{
  "n_layer": 14,
  "d_model": 512,
  "n_experts": 16,
  "experts_per_token": 4,
  "d_expert": 288,
  "d_shared_expert": 0,
  "activation": "swiglu",
  "moe_layers": [0, 1, 2, 3, 4, 5, 6, 7, 8, 9, 10, 11, 12, 13],
  "router_score": "sigmoid",
  "normalize_top_k": true,
  "routed_scale": 2.5,
  "balance_loss": 0.000427,
  "balance_bias": true,
  "router_cosine_scale": 14.0,
  "init_std_router": 0.0252,
  "lr_router": 0.000659,
  "n_head": 4,
  "n_kv_head": 2,
  "head_dim": 128,
  "vocab_size": 32000,
  "norm": "rmsnorm",
  "norm_place": "pre",
  "norm_eps": 1e-05,
  "positions": "rope",
  "rope_base": 500000.0,
  "rope_fraction": 0.25,
  "qk_norm": true,
  "attn_scale": 0.0884,
  "tie_embeddings": true,
  "parallel_block": false,
  "init": "normal",
  "init_std_qkv": 0.0223,
  "init_std_o": 0.00422,
  "init_std_up": 0.0223,
  "init_std_down": 0.00261,
  "optimizer": "adamw",
  "lr": 0.00111,
  "beta1": 0.95,
  "beta2": 0.98,
  "weight_decay": 0.45,
  "lr_head": 0.00571,
  "grad_clip": 1.0,
  "warmup_steps": 489,
  "schedule": "wsd",
  "decay_fraction": 0.569,
  "decay_shape": "linear",
  "final_lr_fraction": 0.05,
  "batch_tokens": 131072,
  "seq_len": 1024,
  "doc_mask": true,
  "train_tokens": 541900000,
  "steps": 4135,
  "dataset": "wikipedia_en"
}
Below are experts of layer 4 (counted from 0) of a mixture-of-experts language model. Rows are named router (the router's row for the expert), gate (a neuron's input weights, with its number), up (a neuron's input weights, with its number) and show model dimensions 0-255. Each number is 200 + 40 x the weight over its row's rms, rounded and kept within 0 to 999.
After each expert's rows: "gets" lists some tokens that make up at least twice as much of what it gets as of all text; "mostly gets" lists some tokens that are sent to it at least half of the time. This comes from a sample of Wikipedia text that the model never trained on. Tokens count by the router's weight.

# expert 4
router,173,149,209,244,261,236,192,197,234,189,201,191,172,290,184,185,213,119,146,246,254,172,243,130,217,152,225,182,174,221,186,226,207,168,233,158,191,200,173,172,261,150,158,177,168,211,182,187,204,193,208,247,228,179,203,252,230,254,199,234,173,106,181,203,214,184,166,181,165,145,208,175,200,141,183,216,206,219,206,186,177,172,180,245,175,116,159,194,214,176,192,201,182,236,228,225,193,228,201,158,206,168,211,171,252,327,162,81,172,259,180,239,258,160,248,196,218,196,235,160,239,188,211,247,225,218,188,200,151,176,201,201,176,105,148,220,203,188,171,219,200,177,183,227,245,226,195,271,172,253,202,255,208,171,157,192,190,206,129,212,197,257,212,202,208,146,232,222,183,143,183,218,184,165,163,272,180,286,242,193,253,217,200,144,212,200,153,221,151,210,243,255,226,192,220,221,184,228,250,210,232,173,151,238,191,196,207,179,216,214,151,147,286,144,214,163,230,241,247,208,218,249,144,176,168,198,145,197,120,177,312,247,242,161,241,228,320,91,239,239,148,159,211,251,141,245,196,218,198,258,255,265,223,217,172,233
gate0,184,135,147,206,244,187,222,235,167,203,200,179,151,201,246,219,221,181,149,190,84,218,177,247,186,231,200,203,264,230,260,203,177,169,246,185,169,245,122,136,182,256,168,176,242,97,202,217,200,142,152,203,168,241,186,213,289,198,191,241,185,195,239,143,176,200,246,175,139,190,202,262,214,197,215,153,185,253,200,275,168,163,98,192,202,169,169,173,122,197,206,155,277,208,192,215,191,125,285,187,277,189,199,165,180,196,228,201,264,179,151,236,249,200,189,257,202,209,200,157,155,240,300,204,208,186,260,229,177,185,115,210,204,213,225,198,213,250,232,234,172,199,193,209,264,189,258,246,190,230,203,167,177,202,187,183,175,167,185,233,169,159,207,206,217,227,169,183,170,196,210,182,235,195,207,201,255,251,237,197,218,259,191,190,272,120,218,191,217,173,294,219,147,219,224,219,216,180,213,262,193,212,185,242,240,264,207,204,216,199,143,237,133,120,190,201,219,198,216,280,215,250,229,172,254,168,175,253,150,175,221,270,293,170,174,240,227,163,204,163,217,284,175,159,142,209,179,286,205,249,265,229,182,195,168,185
up0,183,175,132,175,155,271,238,263,206,194,277,267,156,136,174,216,158,218,262,178,188,272,125,175,204,176,202,205,180,281,237,173,248,195,202,212,251,184,287,170,207,135,213,209,225,200,232,230,152,200,176,177,228,121,151,261,260,255,252,105,151,221,177,237,185,179,227,128,230,162,219,182,181,127,156,219,264,220,164,263,245,253,214,214,181,221,241,220,173,175,205,252,113,234,169,226,181,204,230,150,165,188,116,174,203,141,188,196,161,232,218,332,196,187,135,143,214,221,224,198,187,153,244,206,195,166,230,257,225,197,298,239,218,170,226,180,215,160,196,199,144,223,212,195,174,253,157,160,141,152,216,197,245,215,238,218,195,202,210,228,270,158,311,202,218,233,108,170,191,250,204,181,256,229,173,203,191,179,161,218,228,88,199,162,185,234,206,231,126,154,112,138,276,239,182,187,195,128,169,153,182,144,172,201,222,272,203,187,212,170,252,209,191,266,195,167,160,221,232,248,204,192,143,190,223,245,155,210,217,155,186,221,216,148,156,144,197,240,215,236,175,168,212,203,225,127,131,139,147,236,187,196,174,165,134,268
gets: " of", " ", " by", " The", " In", "The"
mostly gets: " of", "In", " all", "The", " most", " than"

# expert 10
router,182,127,213,161,195,251,186,243,173,201,221,158,192,274,201,169,197,132,169,170,188,158,177,234,183,188,195,172,123,198,180,183,188,170,194,124,235,179,189,135,241,162,139,180,177,227,221,190,155,206,191,247,196,236,204,289,207,205,189,246,209,174,192,167,214,151,205,200,203,139,252,226,200,206,191,214,180,205,249,210,135,197,160,192,193,200,220,195,189,167,191,196,236,255,158,212,153,244,191,148,187,156,176,172,245,256,197,44,210,284,176,228,245,208,272,206,209,243,225,169,165,176,211,252,261,246,239,207,151,195,185,186,226,153,200,193,234,218,154,252,215,175,245,230,284,225,193,246,165,249,207,212,260,198,124,183,227,195,190,219,105,269,234,182,193,141,158,207,214,170,227,209,218,178,220,263,159,168,178,196,313,208,215,265,246,215,193,241,144,198,245,259,189,195,161,231,132,219,258,276,228,229,182,243,216,199,201,183,206,181,181,166,242,222,140,197,270,210,206,216,222,251,221,175,219,204,148,150,197,137,310,247,226,209,223,265,261,151,236,186,241,180,224,212,189,229,291,213,197,256,240,231,185,227,226,184
gate0,265,230,204,196,191,187,270,236,256,162,267,176,144,252,124,205,220,174,193,207,164,263,185,210,222,255,268,127,215,185,152,145,246,205,155,267,212,179,199,295,212,168,186,210,161,249,271,250,230,240,126,207,223,201,191,238,252,196,210,283,164,152,209,199,189,165,134,222,175,87,149,141,196,220,180,188,198,168,186,104,231,193,120,215,193,172,227,201,202,100,177,191,195,210,176,171,176,211,151,206,274,139,175,152,249,191,247,218,131,169,185,245,188,311,195,198,179,189,180,166,189,219,162,239,219,226,165,160,212,192,195,181,227,159,321,222,163,243,188,206,202,201,246,153,212,247,155,194,155,263,204,245,226,224,171,176,165,184,101,202,210,201,245,244,131,268,188,136,266,247,204,205,166,217,146,212,208,189,167,186,255,198,197,171,226,206,249,185,223,207,216,203,222,157,226,243,168,173,260,198,219,267,185,236,164,111,246,196,132,215,218,212,182,198,225,173,199,293,211,218,164,213,170,184,238,227,165,190,194,101,278,169,194,202,117,195,220,58,165,226,165,221,221,179,201,259,193,200,249,160,193,208,195,154,232,179
up0,188,189,207,168,141,141,234,215,203,205,186,194,149,279,225,226,229,214,225,202,191,204,200,196,185,170,164,191,205,252,208,187,185,177,218,145,160,55,206,190,152,132,183,205,214,178,243,126,153,218,253,182,177,191,162,217,284,220,112,151,198,172,162,179,267,234,235,191,234,210,230,186,233,197,111,175,183,218,174,262,98,222,221,166,224,204,215,209,235,200,202,178,215,172,292,153,242,229,184,204,234,155,164,208,253,214,189,256,171,194,216,202,249,230,246,211,319,215,182,167,227,222,203,206,200,225,176,130,170,258,187,216,155,158,178,233,200,273,235,162,145,197,206,243,229,213,198,178,261,132,231,206,211,170,273,208,162,205,240,180,168,195,178,245,193,199,151,255,172,267,186,265,239,248,139,251,203,196,278,210,229,263,200,191,217,201,139,259,148,216,246,202,262,193,206,181,194,190,204,248,138,189,245,203,256,145,209,210,174,188,198,198,211,219,200,252,115,134,185,156,215,194,186,203,183,217,283,164,118,233,198,190,211,130,213,183,234,245,220,198,211,140,253,222,169,136,227,256,162,254,226,221,242,160,184,207
gets: "-", " ", " —", " 1", " \"", " he"
mostly gets: " —", " They", " During", " (0)", " least", "In"

# expert 0
router,131,159,263,202,255,202,177,219,172,218,161,164,182,239,164,185,232,115,169,206,171,128,259,216,265,198,189,233,241,291,133,218,203,171,243,162,220,201,146,212,261,228,229,158,197,206,237,216,201,253,212,280,238,235,202,218,187,241,241,225,198,129,231,172,197,160,197,189,204,196,211,235,185,149,245,224,204,270,222,227,145,217,201,201,208,169,170,135,207,174,146,231,210,215,181,260,218,244,199,156,234,127,165,210,219,262,181,109,229,183,250,258,226,231,200,220,217,199,256,225,237,195,221,175,206,97,219,204,160,220,197,231,233,165,201,184,209,181,206,213,184,189,224,226,158,196,224,246,75,239,180,226,217,298,192,221,237,215,206,145,147,169,272,170,217,115,179,186,252,182,173,244,153,139,236,261,234,228,154,167,244,208,130,264,217,196,246,237,128,225,230,204,300,238,198,132,148,254,255,200,256,187,135,241,262,154,169,180,211,152,190,146,216,143,206,167,200,187,207,213,186,236,196,220,241,197,198,206,211,157,314,169,248,252,169,209,270,174,179,226,213,187,151,193,213,200,214,258,221,188,209,228,230,234,189,210
gate0,165,138,211,216,235,180,181,181,169,209,187,127,238,270,229,219,239,136,207,217,187,233,198,176,115,268,206,132,166,218,264,189,215,236,199,124,201,161,128,143,187,191,185,194,140,172,193,137,207,269,179,160,164,191,272,239,203,223,172,178,99,151,192,246,147,158,154,237,166,178,273,208,260,247,175,213,171,235,179,192,181,214,247,183,278,168,198,182,187,221,174,158,290,196,220,241,164,184,214,163,215,163,162,255,188,193,101,158,195,194,191,189,193,200,274,247,172,259,211,284,192,204,176,218,139,220,225,257,180,233,126,227,227,155,220,240,169,260,163,299,174,223,166,210,248,262,205,259,220,171,226,176,223,158,160,216,172,122,263,246,228,234,136,203,238,232,195,195,282,243,226,212,236,183,191,214,141,192,203,168,221,161,184,230,153,201,234,220,178,169,275,193,150,200,187,238,201,259,219,233,155,260,197,292,232,222,178,186,206,179,38,198,254,145,239,297,209,200,189,230,165,247,188,227,198,140,214,213,195,146,168,189,269,238,169,263,254,229,146,220,177,216,169,202,117,211,184,267,197,278,263,231,202,267,205,222
up0,198,212,255,132,159,187,157,238,193,198,245,207,134,235,191,222,242,231,211,223,179,190,147,218,194,233,270,221,237,229,209,240,168,236,192,254,185,209,281,226,201,213,193,322,136,213,213,241,258,155,273,154,289,215,216,170,175,225,269,116,185,247,177,250,187,146,150,183,172,151,232,255,176,230,179,277,223,291,202,199,170,244,264,205,260,183,206,224,253,264,222,239,214,211,247,120,181,228,177,188,206,195,64,218,233,181,183,218,230,164,178,187,111,159,179,218,156,168,147,161,80,205,247,141,187,240,209,185,222,237,161,273,170,128,225,238,220,219,212,212,169,198,203,206,198,121,165,172,157,202,118,223,222,197,183,215,144,222,199,196,188,226,225,175,248,135,146,279,175,247,246,211,275,210,149,149,182,179,189,244,200,88,121,226,248,174,208,190,185,186,229,208,260,201,205,248,226,199,173,177,178,254,236,237,174,206,194,204,230,216,214,225,206,113,190,209,140,260,217,124,139,221,207,197,198,185,204,161,252,219,176,185,204,234,142,225,231,203,198,205,218,174,249,184,134,240,167,131,227,187,151,225,119,218,198,202
gets: "-", " the", ":", " by", " a", " \""
mostly gets: " including", " USA", " like", "·", " -", " David"

# expert 1
router,197,178,222,265,272,181,187,233,169,160,170,227,219,255,255,153,243,134,190,130,170,171,285,132,201,242,261,198,224,194,136,221,211,195,240,159,202,208,181,216,210,193,186,269,193,243,220,228,170,214,145,218,183,270,207,273,227,239,246,187,219,180,205,193,227,232,175,155,241,221,203,233,150,157,157,196,195,226,196,193,145,217,194,178,220,153,92,235,193,201,199,201,267,200,174,180,211,253,208,138,199,189,139,113,121,199,205,134,192,230,170,225,206,244,189,201,216,239,170,176,270,188,194,163,218,237,141,224,126,182,184,183,256,239,191,237,227,107,164,160,226,173,262,159,195,211,173,200,183,152,163,239,243,229,167,236,151,232,99,166,203,257,180,223,193,144,193,163,216,130,280,221,192,125,187,234,145,257,213,149,305,214,231,211,149,178,154,214,153,258,200,181,242,186,311,164,206,211,233,145,261,236,208,211,208,164,228,188,169,190,129,175,267,140,213,186,246,207,185,155,187,208,190,153,196,200,212,133,167,183,297,165,293,229,221,242,330,162,279,258,148,187,196,172,211,238,158,229,272,181,207,292,266,185,216,200
gate0,147,124,150,152,149,208,160,161,205,254,160,233,186,221,239,159,188,242,241,194,189,275,221,159,212,185,246,151,167,210,225,197,203,172,163,169,199,205,217,185,164,154,173,212,219,155,299,209,186,180,219,183,159,130,119,206,246,194,131,173,169,148,212,189,223,186,224,187,200,199,212,183,278,251,174,200,199,227,266,230,169,175,202,254,266,231,225,234,212,241,207,196,109,253,223,175,177,260,199,146,236,216,195,153,167,190,240,131,205,207,142,248,202,196,190,242,233,244,150,263,199,127,163,220,253,242,237,232,278,178,201,208,213,172,212,176,161,131,298,159,231,279,231,196,244,221,247,181,181,175,264,149,258,205,134,175,222,255,221,254,225,220,192,197,187,230,167,176,190,237,236,261,227,164,262,236,199,197,177,233,240,276,258,216,199,203,196,256,257,175,138,175,254,209,214,283,215,209,175,120,230,290,218,180,182,222,226,214,231,240,199,182,146,193,118,177,106,255,189,245,168,230,194,236,274,241,189,172,160,175,296,172,218,150,219,172,235,206,158,218,213,236,270,285,229,232,292,109,171,208,194,227,220,226,157,212
up0,162,185,213,240,162,202,273,204,190,289,222,158,172,195,141,175,205,254,160,245,181,241,188,164,184,181,184,188,124,261,143,181,227,276,151,218,176,192,198,214,162,202,78,255,205,203,257,231,219,192,189,186,184,189,156,164,199,260,195,188,195,194,172,171,204,209,202,180,234,235,176,238,245,251,147,196,208,210,199,277,224,198,269,201,268,125,169,222,120,167,237,150,175,191,192,219,172,217,154,175,229,219,205,175,147,227,157,202,181,183,213,158,210,189,201,205,230,192,198,176,179,221,136,228,263,199,226,220,310,183,224,131,179,260,246,219,222,115,245,229,254,230,210,195,172,108,195,105,225,246,221,175,225,175,188,257,230,266,247,208,155,208,214,204,187,191,197,197,203,222,227,200,147,227,291,187,254,162,130,224,203,212,253,172,145,180,186,180,189,144,154,205,174,237,241,184,230,190,258,162,150,199,231,167,157,217,216,197,158,126,105,240,188,202,182,235,123,214,204,238,203,209,249,247,180,250,256,140,161,196,214,193,179,191,136,211,168,162,225,148,203,197,245,230,173,242,289,217,204,217,218,121,208,200,182,218
gets: ".", " of", ",", " in", "|", " for"
mostly gets: ").", "\".", " against", " over", " about", " for"

# expert 9
router,123,146,238,189,188,270,264,222,212,189,206,211,179,247,224,192,262,163,166,159,191,195,253,182,212,256,209,218,193,178,158,173,167,128,263,177,225,220,158,226,216,172,157,158,180,223,250,233,118,247,324,215,215,224,198,246,171,192,225,221,229,158,200,154,224,184,204,227,221,207,185,177,112,178,218,257,202,307,246,180,162,193,224,284,167,173,251,212,226,173,182,252,213,280,186,244,176,269,230,235,258,176,187,175,252,256,146,143,180,203,171,256,164,206,202,233,193,196,232,175,236,126,227,170,225,182,200,232,198,209,219,217,205,140,182,207,188,172,203,143,174,118,304,219,255,202,252,242,175,299,170,227,262,259,152,218,235,221,162,183,198,113,213,206,237,139,145,189,319,191,186,221,174,113,231,219,147,257,189,167,280,237,158,229,217,193,189,231,140,221,189,199,225,232,146,189,101,194,227,149,219,153,203,177,192,186,201,194,229,200,246,100,263,192,179,170,194,154,242,154,212,204,189,193,196,196,190,185,229,186,230,141,213,245,183,166,223,179,168,237,172,216,177,210,188,169,164,208,225,257,235,220,180,243,222,257
gate0,228,238,224,184,261,175,191,133,163,245,222,193,185,195,154,235,109,164,251,205,175,147,173,116,194,190,202,222,191,218,152,228,234,179,140,226,143,163,176,83,296,152,186,228,230,179,185,161,234,186,238,185,266,140,221,268,234,223,189,226,177,226,186,133,263,230,174,237,124,204,201,204,233,297,186,259,194,202,156,153,237,230,227,283,212,193,146,191,227,161,149,181,214,181,182,158,197,198,215,280,140,165,147,184,114,243,185,147,264,225,151,199,227,218,222,162,213,190,207,146,201,192,183,188,216,209,198,220,166,214,248,206,233,213,188,192,247,171,191,255,228,206,197,153,176,237,192,241,203,226,204,246,268,82,219,302,179,198,223,285,273,189,161,186,180,275,285,194,122,205,201,215,209,142,230,235,245,127,162,270,174,167,233,198,172,211,266,199,192,157,167,109,186,241,197,255,203,137,213,247,199,160,152,302,170,270,195,249,218,245,175,252,273,180,165,190,195,155,223,302,199,191,219,238,210,234,248,214,195,147,215,234,188,114,200,218,176,230,211,212,208,249,204,259,216,191,194,181,201,171,234,224,269,198,147,211
up0,241,227,243,214,203,190,204,192,189,226,285,190,181,176,215,260,215,167,258,223,201,244,204,165,227,218,258,184,243,258,254,221,184,202,244,131,188,207,228,179,220,261,219,204,153,216,171,244,203,202,191,171,85,190,180,219,232,236,229,219,127,206,276,178,198,134,160,222,255,212,222,204,255,148,260,218,264,182,231,249,183,163,172,164,242,160,257,219,244,167,199,273,243,154,255,170,206,215,205,163,235,253,221,205,196,192,206,189,245,221,192,227,179,209,139,184,218,245,188,222,171,274,203,164,207,268,157,215,194,180,218,199,200,213,227,256,185,156,241,217,163,165,175,237,234,183,200,134,274,196,126,214,185,176,215,195,97,215,147,180,231,236,227,235,211,93,258,249,185,240,225,246,219,192,232,174,200,192,204,189,155,257,180,219,188,111,154,233,254,195,204,247,187,151,207,205,157,156,171,274,271,301,150,230,165,210,208,154,94,170,199,209,155,144,266,220,252,192,203,178,156,178,240,166,278,188,176,355,282,244,156,278,242,191,252,215,212,221,132,211,194,191,233,229,148,171,171,169,180,170,196,187,191,280,199,226
gets: "-", " ", " A", " P", " S", " New"
mostly gets: " New", " C", " P", " E", " B", " T"

# expert 14
router,165,151,231,189,165,267,202,226,135,159,210,180,241,268,194,200,243,153,213,192,186,244,234,222,258,202,203,224,247,290,149,207,191,190,276,180,259,232,151,236,172,217,179,248,224,215,217,246,180,205,258,194,210,246,212,242,214,270,249,160,211,165,223,144,163,200,175,158,192,206,257,197,197,165,221,276,190,267,258,217,240,187,245,211,276,215,189,226,210,192,155,201,207,205,229,237,234,220,261,159,199,152,147,172,219,269,158,71,257,304,174,217,186,230,194,231,190,181,196,172,234,160,215,219,195,186,91,215,149,220,221,239,230,139,179,203,282,143,184,243,209,159,225,213,246,189,208,155,200,241,223,255,287,180,189,228,242,229,156,199,222,200,178,175,215,192,220,208,205,115,252,212,160,158,223,199,206,224,128,210,294,213,214,266,149,190,178,253,184,254,147,241,164,241,204,174,107,185,262,162,259,239,211,187,212,229,201,186,230,237,111,143,228,143,162,193,237,250,228,176,276,239,221,215,181,197,113,231,165,201,296,237,215,222,185,213,213,182,205,274,237,186,171,160,218,203,232,291,225,195,231,196,222,242,124,297
gate0,132,117,226,220,157,171,175,242,199,151,187,213,127,206,283,240,204,218,181,208,171,226,239,206,143,166,217,204,195,193,188,200,239,131,217,170,301,265,136,164,255,233,217,249,232,207,249,202,173,159,166,190,167,188,306,289,224,260,167,125,225,178,221,112,219,181,180,228,173,185,197,216,165,279,178,294,169,243,298,228,219,106,227,238,177,180,161,260,244,193,176,190,192,235,178,185,152,270,157,229,135,252,172,148,180,177,185,158,120,210,226,221,199,241,203,190,206,190,220,188,165,170,204,185,216,202,220,177,148,218,235,230,182,132,171,195,166,127,211,219,192,150,240,173,198,199,176,209,189,222,209,195,202,214,146,183,212,241,193,206,202,225,176,194,294,209,111,252,165,146,242,206,235,198,263,246,188,213,174,130,213,153,159,223,227,241,255,257,194,189,203,278,215,246,250,243,186,265,225,208,252,291,193,127,163,225,299,185,190,185,223,198,186,175,134,164,217,225,208,165,234,176,209,235,252,188,139,158,215,202,312,222,201,176,245,246,196,148,170,183,210,190,233,255,246,151,221,180,221,205,213,195,162,199,220,217
up0,285,274,149,153,261,211,236,200,221,242,181,272,286,173,168,234,196,200,205,166,255,167,150,208,262,252,226,202,195,251,177,211,148,282,137,123,219,170,272,191,112,216,180,257,152,157,216,159,237,215,219,239,164,122,189,209,210,253,187,238,145,150,239,189,207,160,235,253,245,279,261,229,233,133,221,184,203,126,162,236,144,195,192,197,187,202,159,198,143,236,204,228,183,202,191,212,216,149,232,151,184,149,256,184,194,175,199,227,220,191,139,112,193,184,268,254,261,226,142,215,256,153,187,232,212,212,245,198,226,194,196,163,261,215,245,158,145,230,230,133,213,246,181,253,189,231,143,229,169,159,171,204,185,219,249,228,209,203,177,178,232,210,176,218,183,183,229,191,230,250,158,227,187,187,196,223,157,230,214,206,197,136,205,138,228,187,188,225,165,276,188,156,184,217,127,96,245,148,262,182,226,131,158,197,173,180,126,198,307,239,85,183,225,154,239,190,188,152,151,226,177,247,189,159,125,239,228,239,139,181,217,136,255,202,162,150,259,255,199,305,165,143,187,210,203,245,195,258,150,276,213,266,179,229,124,236
gets: "s", " |", ".", " \"", " 2", " 3"
mostly gets: " 5", " 4", " 10", " States", " 13", " two"

# expert 15
router,185,181,227,171,212,181,189,205,180,152,259,254,137,229,242,208,233,202,186,157,157,187,181,120,273,238,217,223,206,248,199,207,238,125,289,256,232,203,225,130,185,244,230,169,159,253,269,186,142,236,274,214,199,159,208,271,159,242,216,226,210,124,202,174,180,211,213,245,200,118,224,197,211,159,143,252,192,246,268,223,226,215,187,241,200,161,191,233,210,239,243,274,211,308,205,201,198,255,258,113,218,170,166,156,237,205,174,66,188,210,169,236,255,176,189,275,194,228,146,199,168,169,223,180,160,197,140,234,117,257,164,244,223,151,196,247,253,192,185,167,154,143,184,183,224,229,205,245,111,165,144,266,222,270,201,208,198,221,89,189,246,265,187,176,170,164,214,185,254,233,252,257,187,226,246,245,210,253,230,134,247,221,217,225,196,247,193,264,215,233,196,163,192,208,182,239,190,240,220,158,258,226,178,267,242,246,260,185,251,230,144,226,216,161,171,167,253,236,146,165,199,221,227,250,237,196,195,210,192,172,322,194,265,241,178,265,262,201,171,283,144,189,225,163,160,263,187,225,227,194,244,205,197,199,168,194
gate0,224,264,160,135,235,210,163,215,198,207,158,236,250,205,276,143,218,226,214,221,161,197,240,237,217,201,198,253,230,277,190,184,180,263,186,262,226,160,205,153,140,267,162,128,226,246,247,183,148,255,237,177,279,139,191,267,184,261,236,221,183,158,156,160,206,143,262,295,127,191,256,239,202,235,146,172,187,228,231,227,180,158,189,156,171,196,179,238,202,159,211,243,277,247,218,244,172,252,182,188,257,186,220,204,227,169,192,203,164,209,235,214,210,157,169,291,233,169,218,213,194,149,213,161,185,165,244,159,163,157,172,174,202,241,234,193,288,173,212,193,183,200,159,222,222,158,250,235,244,139,243,197,240,169,147,257,195,175,170,162,257,173,217,210,149,200,144,166,163,211,173,204,225,207,209,162,183,206,172,154,243,197,210,278,206,268,213,210,216,251,169,189,159,230,198,253,237,193,225,220,216,164,215,175,193,259,204,204,204,220,73,180,195,212,207,136,115,126,173,218,286,296,97,222,189,198,195,200,256,207,179,232,205,190,195,135,139,224,224,237,193,213,215,144,178,182,217,214,177,228,237,165,155,252,245,293
up0,220,223,163,136,221,234,232,191,235,240,208,176,212,206,184,175,149,213,137,300,199,195,207,150,215,177,312,244,213,152,176,272,243,160,152,184,197,234,239,259,191,238,232,205,201,173,145,147,119,167,247,211,210,156,151,121,200,181,165,247,130,190,200,294,243,250,145,199,241,286,188,218,238,254,259,216,122,183,182,173,196,138,262,147,187,175,235,281,257,191,203,216,250,219,203,260,140,204,229,232,158,232,188,228,202,169,136,244,269,227,207,187,234,161,209,217,209,205,263,202,150,210,191,196,234,145,171,229,220,266,222,216,160,132,215,215,170,194,191,181,200,259,239,246,118,118,173,159,235,215,229,148,222,125,172,181,184,207,201,177,204,151,226,171,255,210,197,235,238,169,136,204,242,223,134,180,282,157,224,306,164,193,203,160,222,212,190,179,167,149,187,180,261,201,171,233,181,244,157,203,186,170,136,183,176,162,196,249,274,206,209,176,131,167,195,250,208,301,136,179,170,145,232,168,224,198,186,245,136,213,210,176,202,204,220,219,190,138,178,194,124,203,256,170,212,188,173,165,160,139,190,245,292,272,237,223
gets: "\n", " to", " in", " on", " for", "=="
mostly gets: " to", " on", " through", " against", " would", "–19"

# expert 3
router,168,188,201,172,221,164,210,189,179,206,274,144,215,198,229,229,222,169,197,171,147,166,280,232,228,173,221,240,247,180,208,238,198,157,263,167,230,218,241,202,200,215,147,130,207,240,231,178,162,233,185,241,211,193,211,303,171,222,213,222,164,148,146,151,194,187,223,202,274,162,247,218,219,211,202,232,164,290,228,148,193,215,211,207,195,150,120,182,198,160,194,229,247,147,182,181,199,266,207,200,120,167,187,159,209,195,175,102,219,216,213,239,222,261,158,172,182,226,189,213,223,187,156,233,223,166,168,148,198,204,165,205,244,236,183,203,255,176,163,235,210,189,210,151,225,276,180,187,162,89,192,242,225,238,185,218,179,173,165,130,246,307,246,137,201,182,219,109,198,141,326,214,183,159,204,274,211,195,216,220,250,186,187,300,179,209,213,263,154,183,135,198,251,204,220,167,114,176,191,225,269,243,198,220,256,200,179,176,198,185,140,213,248,190,241,192,196,232,237,167,216,300,216,169,258,198,172,234,162,194,281,204,251,220,209,239,296,151,129,251,215,188,229,229,198,215,171,203,298,188,231,210,180,230,164,285
gate0,193,206,269,206,176,211,195,239,230,194,279,207,267,227,158,242,284,218,154,178,196,177,182,208,196,201,201,178,253,159,160,254,165,210,213,222,185,173,208,204,323,242,197,226,238,178,232,64,211,134,189,163,226,210,153,238,158,224,245,206,235,257,154,207,229,186,229,151,181,161,128,246,185,168,215,267,168,235,191,209,193,182,189,220,277,228,224,208,218,179,163,219,178,269,229,165,208,285,185,158,135,131,210,221,262,169,201,177,189,186,170,229,178,242,155,210,199,183,204,175,152,196,183,184,195,236,179,200,216,199,203,217,229,198,205,238,170,202,196,240,133,205,235,213,182,188,280,208,275,190,199,159,191,267,214,197,247,140,163,220,208,211,149,221,199,239,152,230,127,224,191,300,237,250,184,161,134,159,179,169,249,217,185,106,348,176,280,199,207,215,247,160,211,240,216,214,150,145,246,136,159,210,173,97,80,164,177,178,176,223,219,223,214,162,206,195,270,170,197,188,249,268,269,133,216,159,231,170,308,204,222,230,236,207,190,228,238,153,162,190,196,205,133,233,164,237,220,150,163,198,233,191,260,130,159,201
up0,235,242,139,225,260,172,203,134,222,243,238,200,211,217,269,191,164,203,208,135,217,109,153,249,246,231,137,171,183,172,227,179,213,187,232,231,178,204,177,211,186,228,171,136,172,201,193,216,208,222,208,188,239,192,166,232,161,163,151,261,225,182,171,235,256,206,186,208,102,204,144,178,180,167,233,261,198,187,213,180,211,249,196,187,157,315,244,198,167,220,153,184,189,191,155,191,196,171,227,183,151,167,190,288,184,303,224,189,242,236,217,260,221,217,200,229,149,186,215,150,159,266,187,205,136,157,193,252,156,133,187,198,115,188,177,198,113,214,210,184,235,242,176,244,201,209,196,230,204,193,137,134,252,193,324,201,216,221,222,188,184,201,236,171,204,188,184,234,162,166,204,224,235,258,288,124,208,269,212,201,243,180,189,211,241,204,256,197,213,213,158,228,225,169,229,161,189,252,185,240,140,102,144,205,206,181,164,185,171,224,131,203,232,252,243,232,312,196,94,276,132,288,155,169,201,212,168,181,219,264,258,164,130,151,197,196,178,232,166,194,214,190,186,159,206,159,181,186,182,182,198,177,174,148,168,196
gets: ",", " and", " in", " is", " was", " or"
mostly gets: " and", ",", " he", " or", " also", " which"